From a checkpoint of a small mixture-of-experts model trained on Wikipedia.
Size: 11 layers, width 224, vocabulary 4096, 20.8M parameters.
Below are experts of layer 3 (counted from 0) of a mixture-of-experts language model. Rows are named router (the router's row for the expert), gate (a neuron's input weights, with its number), up (a neuron's input weights, with its number), down (a neuron's output weights, with its number) and show model dimensions 0-223. Each number is 500 + 25 x the weight over its row's rms, rounded and kept within 0 to 999. Numbers have three digits each.
Before each expert's rows: "mostly gets" lists some tokens that are sent to it at least half of the time; "raises" lists some tokens whose logits its average output raises strongly, later layers aside. This comes from a sample of Wikipedia text that the model never trained on.

# expert 12
mostly gets: "m", " rem", "o", " go", "See", "ribut"
raises: "enior", "igin", "ence", "stitu"
router:515522504479482486477476489532469487517494494485486448505497486507455473482483514536502481492474499506490479513513497511457476479418551483479501512480496496505482484462484513536484465523513449511508520489487443498496489461523508503477483516521500502540456512526495471472529468501448486483524523488501505475459575515503502498495485488462510503470511509490500505526478469479462509473502453468459486492494511507531464497549561513548518493479501486513451495545470472516515480502530488517535500492485519540500461476521536510499484494505441526480527524517480533511486502517498529485463488465483555496504471479472495522504478436523534532528470523474483460487514494498520492533483
gate0:539484501480514493486507471494509501527429477531485519551504483494514463468497536517502515542516531487502511511496508526491500501458517493510532518495472469493526459457497471528463505509528469488484489519473504495485495473517482549488520548488504541507490530471513498495521497524470502474469481555507475535501468495529502511516516488497457514514458488495482484526473500495523487500481420508462466535494507553533495497510519483505432527490486485504493541534487497457501478501529518499548497473481518572533518523508512513529490497508508504486435454506499534555485506480513503514520468446515471505529538498533453508507509480496540553530488496484497511476497502493493500508460
up0:488508498527528462539537506504504496514454492467503495539470506471521496495524514486497510505548449473479488504491537489506509529469477483463498536493483466497492452498500489477483481533513505511507527510468451464482523484483527517454496524475482497531487519509521469506466470511465525451485487538534529527496499517510490415505525501503473525529480491498479517507484498449477468502528474520502450530556509531491513468501508536526506478492501452512513481516510482549510520495504510495535516535520467558494518482494507518459509486494500517496500505558513521503426531519495511501534446473525511471517503494531502493536496482471495543535475502474518529525483562511501494504470
down0:456479529541493492504457513482474495495497514496489509502466476501465458466525498445493522529519515506497507473482453480504487493521463484479508510505490506518495526477470461515532543501526555482546510512483499545486485499477493537486505514537456510472506511504542543494507502481476517460508474512551521520499494466494483547487483527475495503471494492523508467509480525469550502478490495498505478546530512496567506521498546540498492518517490493520523551509487480500526533513525496435518477527502476488492471519521502503483498534494547496478493504512518480500483530447503499465500550476491525482504504519460487500486486520525473511556529493487512486437476427498519530481555

# expert 59
mostly gets: "\n", "′", "°"
raises: "ens", "ement", "ae"
router:487520478496458469473468465490471464526479486495465452530465514511487497493520547539502537442508540481481468490482521513503465489492509502482489490515481511547477491456500518472475473499527523473499487493496477476509472464502458505424481497514489484538489508515536544518513458515480538446486477504509545531495508476493499497503474472537492505475482520486495508501531492465406498483468490525475497517474478528520478557496517562531545481484544511476498491542469469510462522507541501504479498496519508505507484517513502509514509480506479493452516525514500478468535503485461490484512486480493493494514458510467514530500505433496521507475480506525502467486482516489491466500475
gate0:534476473486511512470517516444498490523515491449507488491494529528434449483535474534516483505514474514525516496530517482511526484543457494470487541541502515477515504516463530491488496489510469498543480499503527507504529510501456522551494546525530437475488517505484488482486553519505462478474530486523495475456520508494499483525515518503456496490498499533504488536508496487515471522511524513495488474533489509476512492486533486482511526502495497510495516516474477531493489476513476500498484521496498481514471546494516467524503510471511522570476518465528506547471473480462447472463516465546526591516514492477451531511512478489485521519480496503517520509470470479535511468506
up0:543477489462504510491506520447484490543530499463511477510459541509438477508508491500501473513521487479516490495500516538504504509532470488493460511541498486493543497513452480482523491504513443471528514495500526493500532505509481546560508528498528442500461512469503517469502515527493509482503531491518485443481510502450506478511506504489438501506478527534508485544494478497517471507526514532478493506491452478494545495487521514519541513515506498500488508532514474531504495497477475493505482485499518502511495523495505455499497523493488520535470566502552521541475453493458459502455538447553539533550536476475484508514502488498489524523506491482518503497457471484524473479512
down0:528475476510505534493496475527469475442478492495498494507472518499482508482512469480452513504477485496469449499524480511500507494502498519494520489540503493526434497512539503474549554482525509493469501506451496485485500525473498490507531518479495526458530479490520481521470495510516529496509494513523504504489486535497463486499435521519498492503494483441471539505514506483534515512504423513485484471495518492518526516476512511538539486485532495481514541493500483484519491503514509498490506512486526440521528492510502489507525509501433462527493469539512486489533488521457506511474525505463484540490554502499491474572557527478529521495499458535508504498556492515507435510459

# expert 52
mostly gets: "ation", "ction", "ization", "eration", "ration", "ification"
raises: "ud", " and", ",", " of", " down", " |"
router:503496485510502478485468448470505460486462471466503510522495473504529500493499515509520461482531491495554496520467515461504520506483502546487500494499505515551521502503501492477468477489506469505540446495487472502477467453532446484476517511502494537497505501468475528494498470511474499478499452522435502474503521497486462502528503491515489521436541494465504527500506452496491500486475500512481490533485485538512442525518471505510536474477504487490488537502508512447533496475514536526501499487504558494468476490541498451560497506526488496457488509524523480475545433517462542526504509481472540476486486467483510508490484480465545521489492511505519477464461512500473478485493
gate0:486466468502471505525484483509467566508488463481500528531521487519513516473495507483513518527475530544500499488506527510478470505498462485491535486505519516505558478523496496470471477527486466516519518566493529518481528523522506472461523503496490489520480545478542500508470470526491498464538505508469558503507538458479492474515484494501482541462515501504437534523491440476531518503506509484506495456492507549457440527467502506530566455478475479530477511514480453479497506462516520488545519506540513493484513492516503524507524478530479516487495493519525482515459507495473480478484512439479483511520501498492530490489547475498513515518494499555527487501495512481487516511468
up0:484469489495528525501490494493471482493497487488481554539515490512460527485531545471536524534514505520476493477469505501527515505493470496486551488498525555502505483514477516471483465485480520539476431517509516518520493518480492425456504507464512532551488479490524542510492517509461567482566522523461517507490472496486527468498491502472480519496498477513489508500497454497520522502518511515524493442466519500510458483473536510465533490472527516539440508476508491497470492491504523479473500523523525491449484501522526485516512454514473513503500505528518501509497479515492472492450510490482527504526452501505499465488533478491529488512480508514552439516481489530536496487479
down0:502511476521525535549475550494513486531498514474507485488471514464486502491569513454532511458452448516476501501511493491528553532503490459562476515497475503467512502464503485513483531499528483528501500510508548535463481479496516504502524526496526490449530484542515517493462499482489522507478532517514485458485453487524509487477451492474548444492526487462490476486476503467488503473500498516508501522485491494493487517488510559484521520505450487511541474494505505505566544508499514490504457497490482491513499535500513499534520525497510475514464491485559508494475505527464507486487477447461514511461516490471527476483511472516508524511532462489539498517511497537511482468469

# expert 32
mostly gets: "ry", "*", " Henry", "venue", " fire", "ison"
raises: "out", "ou", "road", "asing"
router:506490473512504463506502478490509449546518526515479479514472516547514507498479473527523479461505543514489461480501561512471504529520527494487539494470477479523492518506486511452495452567496489492508479487524502486499487466544452534467510514505481529532497467531491497492536452508456510489479499516490555471503547516451499445497503463522487478503520485463523506483502503510502488461475496501478547486498479483452510505508504522525533480468480518461472493511491490492475510521506525496509477487507507505497487512544467460526514485595460527471486515565499491501483454507508498535494523477516503486483500491494456517501518487499503521474472476512508460498481535462477470525490
gate0:540488493533493467484488465512490468521506529502467471537455511507499501437537470510477451507492536494539505511518502492471561486505509515503495481505519480500501536490459454550485469491471521487518546508509530484469467496477512509518540466539479507513520510488479507548485500523466499498496489504487512470536522511458476548489475453509506527464535526500500489491475485486494441478511489467507516517509493530523492499497488529452546521504507513525470498461531526482441456463508466492512472526517536467504525467513494490528498530514485539448519481485541496483531477445510470534511499510481502493546504524548509516494482496490534523519478512485505528470492551492518495511515
up0:541522531548476473494476514548492527499564497492490486531480497503511565519516436497461518454467560491470466482483549489476469501512492460489547492513495503501503529459474457523518492518491527509524493543483495515484476465513539469549526493518516496521504516475500489490525521509491503502489473515506508520468519545478517498512480513513526516498490476522429508505493538509470485503533495475502445486522495512486510518515523477473521481517511517511548457506498558480494493527499479482530465527529486509509480472495505525487506535501475522476458490532516491510500498483505512454493469491513497492513451509461508481464499484465549498506509554490496486534482551469474480500464
down0:488538468501504491475476506501501523518498489538516524518515505477508562469449455505495489507502494481465516516499459461505514496472489512513470420557486503491525494489523478510517498508519524477503515484496482526500506453518522457519458528529509476495460522523562466480507498471501476469490519534495463526497493490520512514495449498469466480455525479521518524484522532489453494457513464468540492485487499502557493529487494487501495532486495447488504490470516471523534529519468431500436496482454501465485513530500509546522519518489509473479482512532502484512499502499458484481502480491447538507510500507510512456486489497539479510543477531514492488479473481487495508511457

# expert 104
mostly gets: " /", ");", "\n ", " —;", " ;", ";"
raises: "ast", "istic", "ute", "utes"
router:468517489520490457469489502513511463504466535532455480492490495486525507519515505508489525496512485481504508460492523499486484501478552524476519490492469545510494515472484543539468477496548464534512519454500464483518499431543459505475476512506469490554538499464533523492533492525464503476481513491518509493473540517492511450476486493519518536438524493482505521488484521472458518497535499503486543504505461495473457516526511546522524480500524505498499505523442496483468508538478527500474524493506542513524515531498494470523481548508503544461511500502455485499498490528505524521495507467456521472483478519517509530532449448510533544507485490512536478502513489501518482531478
gate0:470486438494517475472499491484522496532551488477488488511523523489514468491485491504517504511559506531521548495534475480505506488464495475513466485526473548528508526488496521524508490489549489505483473501504516528531497514529497499501524498500529456522554528528478487494482519482467469470476482513510487474553540548468467490506476491512485541509491510512486507474520511478480490481501497500518525486503479445507432505489507486485478459469537488529530517539458440508481474513515484499471481551493504452537498534516492510489497533567485481532493503433529553504489482483514509501502513498532500508456480549504462478485532513473527518476477491510493515513459512463509531512501
up0:486538506497471526517431546498509504452480483478506502431485467519508504499478497445486485529499504495497475504522506507477500443464533473522508498469498514494486491501513525487496524525490504508510522535554491530525453505492482476497478506475470525490513511500511481509478526488508483458490464497503489574561551541534542526523470542506524456490510468500486458482518504437507515482518511519512480492513498498476480483499479503541425492519518519516519468477507516516530475500520510522521452498532490489481526535521499532481531509512486538473498512506493526492468545487473519492521476498523489504480483500498500530525507490495510483506530511442444510531512523474466475508448
down0:495487505459479486473501570461493534485509473504476531531503547465551480514449501514515476540499463520529496533466514496508518525514505511520478528495538525486541455507541536522456494509509511499507487480484510476539531506526518497517507469504488457515499441488447502475486512490482528471512477479522494467492494506517497503508452476497540498478548467475513501506526489504461510491473518495506483481517536535445550498465517488471483509520453434518497488497505496537491539462468529525505499518490550511511533495543474497497469499500507531522483501530480515554477529513543513470496519536483526508492498494489467523489488470477463494493546514500518533518525494459475495503491

# expert 108
mostly gets: " N", "n", " Qu", " den", " Jo", " Website"
raises: "ew", "ov", "etwork", "asc", "az", "ems"
router:527491491491471485449502503522482511530547506512478472515495481486501510468490509512512435472519486478480488518500500485481485472461562526464512492468509460488529445478440485487451468495551492517495515476504488464521456522483491520483488459544477487532489493506501526491531464491483505462489482516473517517481498514494493489510499488506497479503501526475492489568442448498476488455493519483457520527471503511508494515533514531524498454492550533499514512519505471498489429537501431473482512457505498528499510503477495497514466514528488461489490520518452475485555498547504484520506518483497521511485482514476482534500490485494503496521497499537515484496458502532513447519473
gate0:521484489494505451503525491517489483502509502483507544499474504527509510490495517491519538472462533487503511525507523482443501491457516504514538506490484474504533514529466517510521521513481528475493512476519527533521478492474479514475529453496485472484480435492470532480563489503474473508503562522516504513453495478500488498543498459468502482513475508496513526502499447495472505542505481500441497509533480498526460490525493484456511494457511483504547482538516506520443486514484483505481546486510522538529485498480515523496494521491511469504529503526492505499463489492478513471524462536531519499501500450507577514515486534460436518516518540517495501538561521501491504530460
up0:473467528503507536534483480446481534503485500490501479501490493483492479495491522470489484525542481463524491514476517527481490512523467522539534469494523542513493519472485483492527545500522478470522495525504510496494486468494510516545501572458543499542493485513572479517465515474493523458468495510442465513542500537477517484464516509502493511509535496466464506490514528498533504482460510483551529513546513458470521507487461532508507500523493499520501485465517512469540507513506533493488414527496488467505516467536514472522485498511467536491479524540523525495509497435533511521506503480482487468496500530497456476484477504491510495533505480487518513480466460483482525496511
down0:529514484498511511474505479512471478517534507512528509540492508522457499465485474500523499539460514548464467542505492509491513489517452486531503503499474546484490487525480498475515526525478509454512493485527510464521504510513510514506515482509482511524551503443502494543517516481468519524508488495501459478494480474448522453500499540463491485476493494506492533523445481487493465512502465480484537464461519527482477511508477532486475453487535496533496496454535459471527501523467407505529530476525478514495532536503495487488485522522487494516485487513496505505452472466539482514493498517457498481484522499484501492522518542470531442480508442469507534524489528495497512476533

# expert 126
mostly gets: " such", "|---|---|---|---", " common", " These", "omm", " able"
raises: "sen", "ss", "led"
router:476472477480507508475499478515488500514484491505479456519489497482489538472480517534493517489481521508503460480498521523494478489449555532479524501468467506478521477460511522442471497509458469474519495476526469509521476519525437511476514544542501474507520501476467510503516506486507531485486475532482552481486513474496506484483439508464481532508502541494463507522516489482459489461485481479470533539519516465461502487509516533527532519442557498493500535511487488462470461506535486458512494515484540518512460550451505480503454472536499510443501510545487508482497495515462494530501488483528554521531502459495499501503489481481516507530484469485500485494488501509476515470473
gate0:484533482504495545477513479547507496516515507515531514537488448560446489494506500484518511495493514434523487503521509450482509450485532510497493537501503495486561531466508504470461504509537508507491470500513501508477466526481462476508514493494511488520460510449515578504545473492496533488544481518494535489472533487500515486477480541507472549488485485516472510494503501496484468504516517509509502540534488510451503473524470485518458508467511491461493507473536468468499477529482509474516524522468491511518515539515506479487513476511502487430512529516495502526516470505483498492504502483461543575507471504497501537489491511532474481506477523453516519514520483538484455475491
up0:478537437537456495490455472501484491487490470526506493477499530515522498507487484545472516556489509474520465513489539491506486505468482512476487524491472473498469533466473519499508493558515510462472512518489495479519483502512505453514506531511533516474538489481458497489516488503473512476495487509500532471504513509500525509472484502492516499527499464537510481533517478482452488525533460468508457540527532499507504445498507501490499509475486478463478567536503510494530492484517488471557513500495546537510488524516502508491501473504514511497494526453513521495517460445512524505460527493467467512500476453514539539496463453520534523538485458493500517498584483500519488504518
down0:533543520468488512516503500531470506503451489495514550497465485513479460536474508492469485529511526483487467485495524501479498476516451481507501509507483473492451506521504498497531517499505548512546504458477484525478451544490489531501489514542553509515514528492531512516498481498495472496497519490505498537487548490485496459516474475509508448513513496512511461499490523519490476554497484481486488558514487520511485462534555499491466473466469511511506472533491515492459506466518494503509504558510503495475494503454467513504483482461506524528518489524499485560453461506519501494520480568410506511513507489530478538512515506499483492499546471540515498483479468463482523503499

# expert 65
mostly gets: "at", " Min", "ap", "in", "ass", " pot"
raises: "ted", "hold", "on", "ration", "ons"
router:499501474509521476477443491515492500539486513550463467543474489441548524496491479529497535497484501495526513486507500521502445492495529497477469481521513489484500477489503526510482482533486475497521478507494469505501500458511472528459484513511508516560457457524489485509552506526481523485500493497489543516476505477455521489495489494539466520498485551523468530495490501520473489490475500524494522536487517486451490520485488531528496466491515506462488566552453528540502521512522494517513506493534513520540503495479516480515503479522456478477533514489497521496542478482481526501530528474534549453524476445493530518503518475442500528523457475541517459503512498488483514511472
gate0:501511522498500480497448548505491492521524469491516475499514512510556532479501478511464495467540494490518536497521539483484492486495497517499533512478512501497496468540503532475465534474450513491515497485511453477465499513537533452445526505501479449496504515540513484545462544521478486507486515509525515449547524510475474464491506482467463477512438541466488533491524489526472467499473516513459531510536489500479509503507481493529568471487533488512491498482515541482476527510531528498502480518499508516530488452476497495485487535514497482499509467520540485469502446474497512522525485493498535498542458497489505461498486509531475571524469515492512469510500492489480526528513
up0:490489530468506491473519436491538542418487524511458498501492495527467531514507531454521535507489504515496482526518508525466511525530525469505479470513514501534497523483529516495494501486541476465511505483501495509478465484498482572528506457488498522514504500480515517545441508493489526523514452497516501531503506475487500507529551518500515531495499487476517444507546505518540481536496485461532458478524474490484518522485504507436460460493504548487517527500473487503516527499478523483504473476485493495475494547526526479499438499501456486506491536526492472497484515537505533501502494499525509452539547494488493517505509473516477503489501476517474484453509506478526445513478
down0:495471454490474497476551497560504488472463552475479489508474448487495484499492548466548505505488481482497524505489512502528505524517425494478525514525504517471482553496512509517461499477538456486504519483477473497495538521509498519529517523504507532520514477499506534510461477491491532502496503488479505486468499467504537497502493515525576494444501479483530459533449473470528497534525505478474475513473461472505516445481520511523495464533469490490504494516487505470518477466483515499506510507490514537586459504543484511517522485458486518472531520513496514467503518495517454509466493488512497496528498489491500493508524542495505469529480521475492515503503505535478463454499

# expert 66
mostly gets: " km", "″", " took", " where", " mi", "rought"
raises: "^{", "s", "ater", "rea", "!"
router:490521498473485504511475472502464493480510469521503469487474532540493461513488476505483532501514471483499461482529509452457463490518494484464498492502453505533498459473466532484444473508518496517512523481529472449508499487493460508490431454502500488533515485511538511470524514504484501511510487503486496504481516490463512478561466486509515531525513515486491515490463563427490530518522537538489514469501527482518485536496538502508553481460509525475470520528455510496512522515518504512498497482514495547468499518499480496519505470502483465478508538531471554499485526527503509494507482500491532460519538484444497535535521491521551524509482511473453478497510530509504484521471
gate0:561440499487497496517489488525489468503510501484490503469516533496517451463488492480493488480465456519502487487526527494534472524505481503505486464500491477491510478493518510504467525520510531480551468495456500472505479495497518487468524530493542510503529465484514513487520490486511465546537495477505523523490527510476505517488471503494474492541511536494467511482475493495495454558494512499505551442488487499452542474498516513549601461522542531504501483494495500499518502488505508561478513521477529517486487498494501500531518464496531478461511492512510518534517470552506503522545487477501497515481467496444505550496448517458512461479492533478483512511529520492466498508491
up0:521468488466504531524534527511446504519476495455507539437488534479506464475471515469478536498485471510548464488523546491518506503511471508488493458519511492507533496476529518497493484533522523506538484509536506446550481470470492505473507497499509497474492489516483493459544492503461480501543489493530441493487521490456522486468520479465496491507504505488517514490524496482544494536463531485492509470477485545497473525496515459521533495451525549524474475493448484487495493484517510529517489517478503530505524508492497486505520468512561504502515542561520539497499510570510512489505483475522475539509488494486498541520502511467525492494491554533487473483515518496469469530490
down0:526506521491465527545467464462517485492470520526524494486482529479496482447523515491454513501471497470515485462500512508481542500534524501504448528517494531494496491492513492512536448551504502487466504491488505532480493466510470485481528494473480532484491457489518476531520470503492534556509518486514498515523510467492560519506530515541517490490525536486499466501488499506474527541529515566464535487504480515476492486518551513465497450516500478472509500532489495516456505483532490539487472518502517487482474473502453480470479512477481520511494513510487481458502495513498514509536532497530498478535490500486452487477460528553538439455509494486466445519544506511487526494502

# expert 6
mostly gets: "year", "Th", "As", "Ar", "J", "time"
raises: "he", "inn", "urch", "ust", "ay", "as"
router:505514473494492486465486461510464497532439489519475494511497498494498494482488521516520495479546484474493438476445513504474506467449542518499488468500502535486473490504500523507496484523563474499469480515516475475446452514496469504496539539519482512518518483470502491485509478477485501475493486534446504513487502516512545456507536490533480485451494496465474553469508508459471498491507543531470513498492488559522482499515508553529509486452492489506478546525454496498522519539480511495491492434490465499515492497496542495520429493532519500468495475507494515513484497551494513507461509487504503505515500469494487519489486485491522510507469465492491503467548540457501472505471
gate0:446465452506508496483489487473452470474485526544510494502522477523531526483468480512448540483522491452504484553471535472490492505500507463514484484503475548539515490486488494495470514501514501519486498503494484537488528542510440500476500501481485517478528502469506473476477467492490469504511493498518486496496505475480499504462533519501481525536520474510459500502529505492494474514504469511496509506506527509509498483483490546548499545503510474526462529532484534519533503521493508499516448477555485533498475475505511512455490478496504563497495474505476517568473472519533525531503514556472492491514568533488518492505500548499472476555492465466465516495502477545532524502485
up0:487514507507486523473486499521485500493512501521529467507499533538532478488507503551528532503527489495479523472521523491469485491516550442496494480498548444492503487492508488537522486477513546518492510511504490492489522436487554525490509518516478498486474499487465498453502506514490533483473514454497460544490529443511507485509488517540490487507506454527500511470433550501477516464538513481473484518516470455462484521468540497496502529441498513485510536498496554501509487477530488479514503493542479569472533500505504484518521472490445517497520452532480512516487504497520502480488508494518510479510462495464520484489534487535520490524477528519493478532463524470457542495503
down0:515509506488516482469494534463530514507547497523470470504511521502494501474519453483529510522511544514512481472487494452522513491474480517471497485496510534478483467482506548471497515505462477488520521476517523477483500522489476484495511502486470509531465476456514514541506523522518522512514536476538485491484462526491512475507485523441538548477497502497526444519479478504448511484479474513525557470472512467463471474481505507479471498506517524511469485483479453518508519461476420471499493522472465509496505475519471484526533507525472497516540525502548512517473544510482481475454484499489526483530533498474522478550524531461501511489484514474495484506513539515518427498520

# expert 120
mostly gets: " with", " program", " using", " including", "ouncil", "andid"
raises: "ated", "ation", "ed", "ations", "er"
router:467480455533441468498504483490475493468508470538500497505511477547504441505458486481551480493538495484506505493527520506473501503510548509505445473501501527516491502466491471486473498522491497471482493487522480535467459487505469516488501499501505490498489498523504531492533528553476532500496506520470478498485483508517505494531482471509530509490491495511474512491462479461463478474485503488466505478486474504454465516483481539521533492503532506497490546516466472493545486514506499518453524470516541511502491488559496487548464492524496453487550495523455552487545464516490494500480495507501498456509506482418534534497463485513496553541505494500450485527531481479482474490499
gate0:479492513485496456491496494499501483492474542514496494500533475479510498525444526489529470534521483454505526525509526509534531517541526513444501507456475516540508493518484470505529527495531473522504497442514488473522482511517488491460491487545512455458497475523496547503475538495487490486454469528549537515514449489498501548516526496500481530493491506497497523521520498518489521505497502520493515492508537511516442484496493508486549506446496523519491481526518493504489434505477474524472491452434531463501490505493504507543468509521516484528522538447506532514546468535506493513520531504490490497463496496459486517524502496503497520537508466482475465537471546505471471512470
up0:495466463509476479504501512481476470452497533495500521490575493504513510471476496499501458553505488514475541513573512494474502491516502509463499514458480488542501502512475455489504516501533483475546493481523499467523490498499509490509511477527542455488515490536478511527492511502485511482465491533532553518518485495488463486554513468515511479517490500523512526557520461510413522490493503517506504501505495479523482484554489522511548520475497534524499505520474513476506456528523511500461471468494524504489485491496494517522495485529492530513504523439478520537514463525510493516477530478517461470458501490437518511505487514526477487518508476477461486560467518512475475495520
down0:483485549554471467516514560479451481515478511503456508494494471482505470541484527515504518528515485489467501475514511552493472502545534519495548486516517524474527503510472468506503507507505534478475482517487501507527502488505497553517498504514504455510528466493500536475488472500476511455478488479485524499506478499512464482492478483494490516535515493506474476476462493509510480484550467466530515514547499482558553490513475506503524480451508501494539466491493503503514514558477535498483502527519502506472489481502520496493518522531478551541523541485488486511504553461514497475528506470520468491510474503538508510488543516509482445514518492458500564527497454531477512443493

# expert 112
mostly gets: "emorial", " white", "iddle", "rich", " black", "vey"
raises: "ly", "end", "w", "let"
router:493509472509484497514451522503484469531504504504476490519483460553532483528483539504484489435477492516475499505507538504492497501478528507449498490498503549496464497514479517506492496534511530489541450479511518516513497487478492476448509561512496458545485480509517499519486485458473493480473494487471468488510555499487529472470523496476520515490524518501475535478460469459500514515519530468479561466498480534448499513515471544506488467470524490498531522497506482519500472519521528499485520488541519532470477495533515489574484502489508538484513543506498464457486510534491504498515508490474516502490427503510519532519506495523532505535481504520471488457460528502463467509469
gate1:508494479529453542503464496528458508474559515462530487501486487509488508522523489503516549480475478488503501488489518483500520533485521522510499507498460501496509531487511491446504511518507526492540501464492565464532538535486485492514532531468511494516497527480499478515505521486533490482475485490485470509511548477536524447466509564514517491506502494524476558473490494477472520474501503502468513489529465511535477492510478504473531530465494517450501486480533495506501456570522493495494493489558557514510461489513517502499473467475522537522459523493531486477492472498480498469525489493489478487475446545499486529521491500520546507531509509560514515500482507484499490448463
up1:518545485528491460521471481506549500471490487478510525519506528515506472493467515503543497499455487469450525509530511505512488518493517453466512525541507485492512525482504461514456555495486481468472548481507487481532509484479522527535497535505502490485505491500551492460538535494467509535497509470490542484467501516468497489507487502469527505497536510434482462506476512479460490555505577505479479500514482497518512520511507550499501484516494500490501491508492500514491500524541470483471491507492547529503476524518446506509520501450486469499546472491457476536458494494451483478530523504471502489493487493537533554511539489504537507466532490455495507514494482459481467503513
down1:535488551512492525535509495460550539512517480494493462466519501464519544540543531499501479495487481518522485465529529480496499501519532494522492473461519525491483519529505481477490476521519471447444514519511484480516490504539504524470484513521525507499512470480478517554501465515470520487503506522516520454519529522482481506449519510523516522490493476453521456488516452528492499501474485513457494474506538506491465509530481501502502497526476520490490487454468489492438483494508501504476487486510501485477484457504453492520503521483442527511490439528500542480528499482519479460502476477510490525480539491463485502525441491466486469466482510491547536561472516510511513494508

# expert 18
mostly gets: "==", "|---|---|---|---|", "|---|---|---|---|---|", "|---|---|---|---|---|---|", "Career", "History"
raises: "E", "Pl", "See"
router:513535485489521496499485449496464485505482507505477483519417507495498473500527526525501489469517485503493470450509476458477515526444511498484499485499461546502477486494524513443484467510530497492496523458523467500495454491463478497431489517491516504526478474446462476502510496531483520480466473524482488508505520515516506495470477504479530497469513484478500522537489504481481466465474492512464555503476495499508482504504505569508524465483522512474512517547453564502482520478524495480525482452525478496479505493502533483524483480530483491461504500517496491521509489498498463540513516458530496494556479487474499512470527484502529502496467511451486471476515543477465498546470
gate0:506486504517483524484506530527527505474507500490495477494515559481494474496516471501482480516498561485555517512517537467500452486499532499497471482519512548480480514475514510498485552495518514482483521482486485527491498479536492529512498497528505542505498475525504457445470475512493524471511546458492494459463523522534478481489491469530516499519506514557481460521480528518455466493511500461519547452529502436473495460490499548499519451524479515512483517524470517445475477523493510491481531473499486497482499478502489523518468508502460457463539503472494467519508472494527477513522519506490486487503495559537483486498513507498545483503565503517517479516510547513503461516531
up0:479496440500523486488502493483519514456470531469454517479498508511522500487492534532481483474488506510539503527496494500521517506502516480485425494505470505473482514477529495487476549511528516540502533534500490527501490520475455535471467502515483565528489493487446485507477497532486535525553516426475526458495531497458516534498519507528533522488469513483508470489486509511480477522481492516528534477522523490499499503530502545519525459525443469487470522505509511477452484510442563512490538488511506486472519506508530484536470494541471468473484508503506484493524432509499506479506501498518531495468478513494497478507486510534530515500541499523479500475490533472533476484510
down0:515526490511513533492526536483511503525487486514487475481492510532464462523523439441470552504477477490525446530503489502514515501486547497479472484498513476504488471529480469550490534475543452506491485516557508516489515457508496491523495494527513510485466484490456479487532511502486530470514492439486482475510455464510514519508498511491513487471532455485482477520465478488543501528496487504575519498487483505479507502461485456514515497516500496491485511494555495504431439532525446473512522528487481480524481464492494510516529457512510489469486475518518505497523497563468452495501485500530514489521464510501525505544499499496478502501475470510474532510489499491503536512526

# expert 102
mostly gets: ":", "|", "):", " :", " stat", ");"
raises: " Date", " Succeeded", "ster"
router:457456458512534489446501480498492492478493486492483494556452481514489489503514503513511535493507508474466479493508552477494430520455504523459494511482495483489456483451488542511505514492530524530518499480530466476521472506501487490479507541578502521520529493507530481520529548505468506486505484503504496490449516501500483446538512453483505517474508489502492563516497476500452567450468510504452490493480518516516490497480516535505500494474524507499478505516488488523544523541509497494515506487520497523486499479544458479526453504543466481473495513492509501496508527497496523514468513491500529492508507492448488534541501452454509518487468515527530484472495485513510511514460
gate1:458511482479537525480493461506457528501515482534513503425505483498496458494506514485491511524527511511499484494544513494513483513505444479491504509517480477504484506477514493522493525530536498506512460500482459478489472447499512504520472481529514525531521490505486495503520445522530540498539464509545534503488512472484487482517504483506486516532526450516550461535475529515474526512509518489492525541486476504502453539451529474500521494525551490526494511507497509501543518514500479555465499505515509487478501494493493456472504483506455502472497523470479494521467540508550502502447473486549485509540491514455513557525548496490471533469494505508491492469492519489540458461476
up1:429455499498522515529471504519483511480487486491483508498502503476502469540490529511502530479522542473482483529477487527499451525503491525469476525491489527505525480530476482505480502551488515477558486493537424534485471526480497495488528514500488506518521525499512465504485531480493481494512482521504512492471521441482515511538515487537556518510481500543523491507493459462473498496509469474481508488508485449490507523479529485463527480522547503539545503486484486521524525532498458504521479476551454511508501507468488496508497532484446477476510472492553498477490522492517526476509480455553540500504498481478554544534529494502478511463529486539490510511507487489523478464494
down1:519493466496528506493532500556486536555485511524477527486507537528492497507499496498542461471517534461529503494472518496536467535465505501529468483484522514506498508494459525472499515547491477512526548485540484496519475505482497507540494497507555509507501479456486488514514530495509523517438511494473490507529525492506494552492516524496534486511455501498508487542541492489523506517497514504496510490471548529491501566526486510525512539493437491502499513465492530486464534490485499517512484504502462503507504510507557541493516505471437518514446502535494509484501498478490469502541458475473500484499561498523526496449437530484534525486492472449518516477486503476500485512506